Weights of a small mixture-of-experts language model, trained from scratch on English Wikipedia.
Size: width 256, vocabulary 32000, 66M parameters.
Experts: 128 experts in each of 9 layers, 80 GELU neurons an expert, a sigmoid router.
Training: a variant of SOAP for the experts, 712M tokens, 6384 steps.
Below are experts of layer 6 (counted from 0) of a mixture-of-experts language model. Rows are named router (the router's row for the expert), up (a neuron's input weights, with its number) and show model dimensions 0-255. Each number is 50 + 15 x the weight over its row's rms, rounded and kept within 0 to 99.
After each expert's rows: a language model's description of what the expert responds to. This comes from a sample of Wikipedia text that the model never trained on.

# expert 56
router:52 25 59 57 48 48 49 62 38 63 52 42 67 59 55 28 50 72 42 48 60 37 64 41 39 12 62 51 43 49 52 53 28 72 53 55 35 39 55 71 44 38 50 65 59 60 47 49 42 37 21 47 35 68 61 65 31 53 37 57 29 31 35 62 47 69 38 37 48 63 16 41 54 69 40 83 33 68 48 55 43 72 34 71 57 88 47 51 31 66 54 46 74 48 53 40 46 57 24 54 62 15 72 51 32 67 35 47 56 77 38 36 27 51 72 68 40 58 37 49 39 32 61 40 77 41 56 48 43 13 48 40 44 42 21 30 48 31 66 53 69 40 63 49 40 58 53 58 77 36 44 61 36 89 59 48 44 32 51 63 70 34 55 49 51 70 43 45 32 49 44 47 38 60 44 67 40 33 69 60 46 35 43 53 60 40 56 57 33 83 46 61 61 22 44 37 61 48 23 47 49 62 51 33 81 52 59 44 34 45 39 67 80 60 48 39 86 60 38 45 33 68 68 49 57 59 61 68 66 42 45 45 56 50 21 83 14 31 95 51 53 69 58 43 66 36 65 51 49 33 62 35 37 81 54 39
up1:31 66 62 54 45 51 44 50 66 55 64 65 74 31 42 55 44 48 57 00 83 47 43 63 66 37 59 38 76 80 84 34 28 68 41 46 52 47 59 61 55 27 44 36 51 59 59 76 59 37 37 40 37 60 39 66 55 58 51 71 26 67 63 54 62 73 33 44 76 64 36 35 35 43 75 19 37 62 59 67 61 48 50 36 49 46 47 93 49 44 57 33 53 40 45 28 87 54 40 58 97 53 59 71 45 28 61 67 36 53 58 50 39 53 47 82 42 24 55 36 42 43 56 52 65 47 60 51 15 76 53 51 54 68 38 36 45 48 46 35 57 56 31 55 61 41 57 38 49 26 40 30 44 79 37 46 53 33 61 56 26 58 51 79 30 32 41 41 57 39 33 61 39 34 70 65 37 42 19 70 49 57 56 60 38 41 67 59 20 35 65 55 40 33 48 70 49 52 20 47 68 49 41 63 62 50 44 49 18 39 42 62 47 84 28 51 42 67 54 57 65 49 42 43 41 53 52 39 54 44 47 82 54 27 42 59 44 53 54 56 32 53 63 29 27 65 24 37 51 40 58 58 59 55 61 38
It responds to: Military numbers and dates. Numbers for unit designations, dates, and table values, especially in military history, plus words like troops, invasion, army.

# expert 51
router:52 49 40 61 65 47 41 63 41 71 69 33 64 30 74 63 45 54 36 39 81 43 27 48 50 60 49 61 36 38 53 59 26 52 42 59 52 42 40 70 37 46 47 60 35 56 39 70 77 55 54 53 36 44 48 57 42 51 41 50 66 29 48 62 39 65 52 45 45 58 00 31 65 42 26 78 40 69 40 45 35 51 60 47 47 83 41 62 47 72 54 36 80 50 38 54 46 40 26 47 55 29 52 46 23 68 37 26 78 80 27 44 56 39 67 67 56 60 54 68 36 56 52 73 61 50 29 56 56 16 53 48 54 16 49 68 20 60 92 64 63 47 40 48 45 48 48 60 61 29 38 44 56 85 49 50 45 52 68 37 54 34 56 45 52 65 50 42 45 58 37 40 56 57 48 76 44 21 42 61 63 61 63 56 74 37 60 66 33 65 40 48 42 60 53 63 20 31 29 42 64 85 34 18 46 53 48 40 43 34 24 48 54 25 34 49 62 44 46 27 53 52 14 65 74 49 40 55 79 57 61 42 51 62 35 80 29 44 73 50 78 75 51 57 45 55 55 67 54 48 41 66 32 68 44 56
up1:47 41 38 30 47 25 62 82 42 49 55 42 69 27 29 59 40 30 14 64 71 62 60 51 77 63 32 44 55 40 47 48 39 30 67 60 50 49 24 31 39 20 51 59 53 46 32 35 43 52 49 52 56 47 61 17 41 73 69 51 34 45 50 52 42 84 29 44 58 77 47 97 42 68 40 50 67 68 57 59 54 60 52 50 35 19 38 80 58 35 49 82 38 84 64 28 55 62 23 48 59 92 36 51 24 51 64 61 73 60 52 61 80 46 52 26 42 39 25 84 36 52 38 51 34 66 30 48 36 46 45 47 48 63 26 48 46 53 55 49 54 41 61 65 39 51 45 38 70 54 60 47 49 58 35 51 43 56 44 64 56 74 51 63 60 73 59 71 39 79 67 42 30 60 38 42 44 40 50 58 46 37 35 50 64 60 68 49 67 66 45 52 59 46 48 64 27 55 28 53 54 74 31 30 57 63 31 48 26 53 59 29 36 44 77 30 55 55 52 72 41 32 31 46 74 69 70 56 53 53 36 34 35 51 49 45 61 67 28 73 58 68 57 36 64 53 83 59 26 50 49 40 38 46 66 44
It responds to: Dates and fields. Month names and date parts in running text and tables, plus pipes and colons before dates, like "Date of birth:", "2 August", "by April".

# expert 44
router:49 38 44 48 72 46 49 49 24 86 46 41 64 71 66 62 42 64 57 48 77 36 30 39 38 45 52 23 36 31 41 44 30 69 29 68 39 22 43 77 53 57 40 54 49 72 46 52 65 53 63 52 54 51 54 71 55 54 41 45 75 52 40 51 25 54 49 40 58 70 20 59 62 44 69 74 52 58 47 49 46 63 54 56 40 58 52 48 53 45 64 66 55 57 46 55 48 48 50 37 46 47 30 56 36 29 37 00 58 77 80 54 23 49 82 35 59 56 48 51 54 46 54 77 70 66 42 31 73 36 43 57 31 35 29 62 34 26 48 45 52 53 56 65 61 43 44 65 59 15 61 73 54 78 50 81 70 30 32 35 58 57 15 56 52 48 53 46 44 48 39 56 32 51 57 88 55 12 41 75 59 57 56 42 46 64 49 74 34 71 64 71 45 25 65 48 34 52 39 29 27 56 53 24 49 65 61 37 51 36 48 55 64 43 74 21 84 49 37 37 52 63 57 52 63 55 45 47 71 64 47 46 41 60 61 61 31 20 91 49 69 58 49 44 50 41 66 76 42 46 42 46 51 85 42 46
up1:55 35 61 47 38 32 63 43 51 49 55 41 44 51 39 48 66 47 59 79 53 62 74 72 81 46 44 53 69 27 32 28 64 33 35 55 60 54 44 30 35 45 66 47 81 14 51 43 35 64 51 49 63 47 36 63 39 49 67 63 58 39 50 67 46 41 39 37 61 85 24 62 48 70 53 35 44 60 61 70 71 65 47 44 71 47 32 29 43 64 79 40 16 30 48 42 56 84 33 38 66 49 63 33 39 14 35 84 41 42 61 65 23 54 69 59 31 57 42 42 65 78 60 51 45 64 47 19 35 36 84 35 61 32 28 60 37 73 85 52 81 34 45 57 44 68 61 25 35 39 53 45 54 37 65 39 34 35 64 29 66 63 34 47 38 31 56 27 38 49 50 44 53 52 35 48 38 43 65 43 36 52 52 56 44 53 60 45 48 38 52 49 53 29 40 11 43 38 35 47 54 54 34 58 67 41 37 60 44 29 53 21 33 64 22 26 43 51 34 42 35 53 76 41 56 27 67 35 55 36 76 58 58 53 39 77 55 65 36 61 71 49 59 46 41 15 62 28 37 61 43 54 44 42 47 55
It responds to: East Asian name parts. Syllables and initials of personal names, mostly Chinese, Korean, and Japanese, such as Liu, Yi, Chun, with some other foreign names.

# expert 43
router:66 46 46 35 47 41 52 50 34 64 30 41 42 44 45 42 59 64 50 40 62 52 54 59 37 39 48 54 45 45 49 35 36 62 44 54 38 53 47 73 46 61 55 28 44 38 65 36 56 64 62 60 33 53 49 65 48 40 59 63 67 29 57 50 40 59 49 52 56 61 13 49 58 37 45 67 32 71 63 50 22 66 41 52 50 78 52 61 56 59 55 50 24 53 39 46 41 44 41 44 27 10 29 56 09 44 47 44 61 80 39 46 19 68 79 65 53 50 38 37 31 57 67 54 63 35 65 30 51 19 59 65 45 29 43 60 35 19 61 41 73 54 65 65 53 54 34 52 42 21 24 42 69 73 44 50 35 45 37 50 72 54 46 34 46 44 54 36 43 47 44 34 69 25 45 52 54 16 31 80 46 65 53 43 69 38 73 66 48 76 40 51 70 35 45 42 38 82 52 47 86 66 52 38 63 54 51 49 54 51 31 60 60 57 31 30 99 22 47 44 59 60 41 69 54 39 54 74 69 64 40 43 83 53 37 85 32 51 70 37 77 88 57 49 52 50 39 52 48 36 67 54 47 78 72 37
up1:55 74 35 30 64 45 71 68 39 42 43 27 66 56 62 58 39 68 64 63 27 53 62 55 48 24 96 61 45 38 53 39 36 53 39 25 43 41 62 80 49 53 60 35 31 35 56 29 42 42 60 58 38 36 29 62 56 49 69 39 43 29 40 24 42 64 37 44 38 56 26 37 60 62 26 61 38 50 41 51 50 37 46 80 53 61 37 50 41 36 43 46 46 62 44 43 43 49 16 53 70 44 46 65 30 53 49 39 59 55 49 43 47 50 43 78 75 39 49 50 47 72 72 31 73 53 58 50 39 54 31 62 56 12 72 36 38 46 44 46 71 71 27 68 63 83 41 56 42 67 75 43 23 58 28 36 52 53 63 58 38 80 44 29 55 27 31 51 57 54 51 40 54 73 53 66 63 51 52 83 81 39 52 47 56 75 87 55 52 53 40 61 58 38 52 63 57 35 61 50 49 54 64 40 63 44 19 41 44 70 43 78 73 59 36 33 70 38 51 49 74 49 66 37 57 55 55 68 68 40 53 30 58 16 35 54 36 35 48 25 42 43 49 30 19 65 40 59 62 57 92 42 43 35 69 78
It responds to: Time spans and seasons. Determiners, numbers and time words before season, year or period in sports and chronology, like the, two, final, late, mid.

# expert 12
router:40 60 46 38 47 30 74 53 30 66 54 72 47 59 40 71 41 57 45 43 77 49 50 35 54 41 49 40 52 46 34 40 27 60 57 63 33 44 82 58 72 49 56 39 56 44 59 49 78 50 37 53 53 53 44 76 48 51 42 29 46 44 60 48 39 70 68 36 53 78 00 41 53 11 40 65 55 24 28 70 52 78 53 39 46 87 55 42 28 72 49 63 36 51 44 50 42 36 35 48 70 41 63 39 26 35 56 27 40 94 40 63 52 75 65 67 52 60 47 47 30 59 63 87 57 74 45 53 40 17 63 67 66 45 59 57 38 44 60 50 44 62 58 61 47 45 31 38 65 42 60 47 70 55 41 44 78 28 61 62 57 48 48 45 51 60 72 33 29 55 45 55 54 68 38 67 73 24 53 73 45 61 72 38 24 34 57 58 48 72 58 63 67 36 35 46 57 54 37 36 50 63 42 50 73 36 44 31 44 31 42 68 63 33 54 38 92 63 56 47 35 52 67 63 43 51 77 48 44 56 56 74 34 46 30 33 75 40 46 63 53 55 83 49 48 31 67 47 48 51 86 56 23 72 55 52
up4:30 58 33 49 69 37 44 28 62 20 27 59 51 56 50 37 61 47 58 36 30 71 36 73 55 35 95 58 58 53 94 40 45 58 52 32 76 41 43 83 68 49 46 45 58 57 50 48 46 40 51 22 51 64 57 48 55 39 53 66 38 60 57 54 51 46 68 53 53 76 29 20 42 31 45 61 40 40 43 37 59 41 59 37 58 46 69 42 26 76 41 95 32 51 40 31 17 50 56 39 29 57 67 37 27 39 60 20 49 55 28 74 52 59 61 72 35 32 76 75 45 76 69 47 26 57 54 51 25 45 55 40 43 50 58 63 64 45 70 36 70 74 62 47 37 79 54 67 39 57 57 59 52 44 65 85 52 50 36 46 50 61 67 49 41 61 66 53 55 40 49 69 36 73 25 67 38 58 64 42 45 47 29 56 48 41 55 66 61 67 43 33 36 42 54 31 61 65 62 52 28 43 33 85 45 69 61 56 48 30 28 46 58 47 56 45 69 68 42 43 51 53 46 54 68 80 42 72 43 36 50 45 38 50 27 38 46 67 54 60 35 48 31 36 64 70 76 24 66 42 53 60 45 36 90 39
It responds to: Semicolon stat records. Field labels and values in semicolon or colon lists of sports statistics, election results and infobox credits, such as Votes, Released, Apps, —.

# expert 13
router:34 32 46 61 83 54 52 69 45 64 52 63 51 32 57 57 42 41 45 55 59 42 30 36 45 56 62 57 34 67 34 52 59 65 42 57 60 35 55 90 65 49 43 46 53 41 29 68 43 61 31 53 56 63 74 77 38 18 38 42 35 40 25 43 44 60 62 56 44 55 10 47 55 43 33 69 51 25 40 70 35 79 36 57 54 60 45 69 33 50 27 79 58 46 34 49 42 69 29 44 50 34 68 67 23 31 46 36 36 62 66 69 61 37 60 55 47 49 56 56 37 41 47 79 65 56 35 34 63 33 45 61 54 58 44 64 66 45 58 55 38 45 46 68 53 54 58 46 56 21 40 66 86 79 46 58 45 45 55 41 70 37 25 43 60 26 33 29 31 57 40 36 47 69 35 77 50 31 60 99 61 65 46 38 48 41 62 45 48 44 45 24 82 45 63 37 38 76 23 50 42 49 60 37 73 81 37 52 62 42 46 50 49 42 51 61 61 58 69 58 50 76 62 41 44 28 62 86 36 34 58 52 63 49 59 69 46 43 63 55 52 69 87 41 61 67 49 61 42 82 67 43 62 81 49 48
up1:19 41 09 56 63 52 59 56 44 63 49 60 58 50 56 54 63 43 41 27 21 42 47 55 23 74 42 56 31 54 43 24 32 71 76 42 34 30 39 59 46 76 24 38 54 57 57 61 58 62 60 68 48 42 34 42 45 43 60 27 69 24 61 40 29 47 27 47 38 47 45 52 25 50 47 34 63 62 37 19 39 53 42 66 49 65 65 46 51 43 62 66 36 46 35 48 31 71 66 58 54 40 37 53 47 22 60 41 65 70 48 45 54 38 35 74 52 68 40 31 43 52 36 58 49 30 46 34 27 53 67 41 35 35 55 56 52 27 66 62 75 58 35 70 61 56 36 53 66 42 38 27 26 70 47 51 66 34 79 39 78 80 79 46 58 38 33 44 67 49 42 64 48 42 26 41 30 50 50 43 72 54 55 55 55 44 30 67 63 39 55 50 55 66 60 55 55 65 13 56 58 22 36 70 34 63 34 72 53 47 41 84 62 27 50 42 57 49 57 28 04 31 57 71 51 53 42 42 43 44 69 27 20 63 41 57 47 58 43 45 43 25 65 62 35 38 53 40 73 48 50 26 38 67 92 41
It responds to: Capitalized name openings. The word at and first pieces of capitalized names or titles like At-, La-, Al-, The, A, often after a pipe or quote.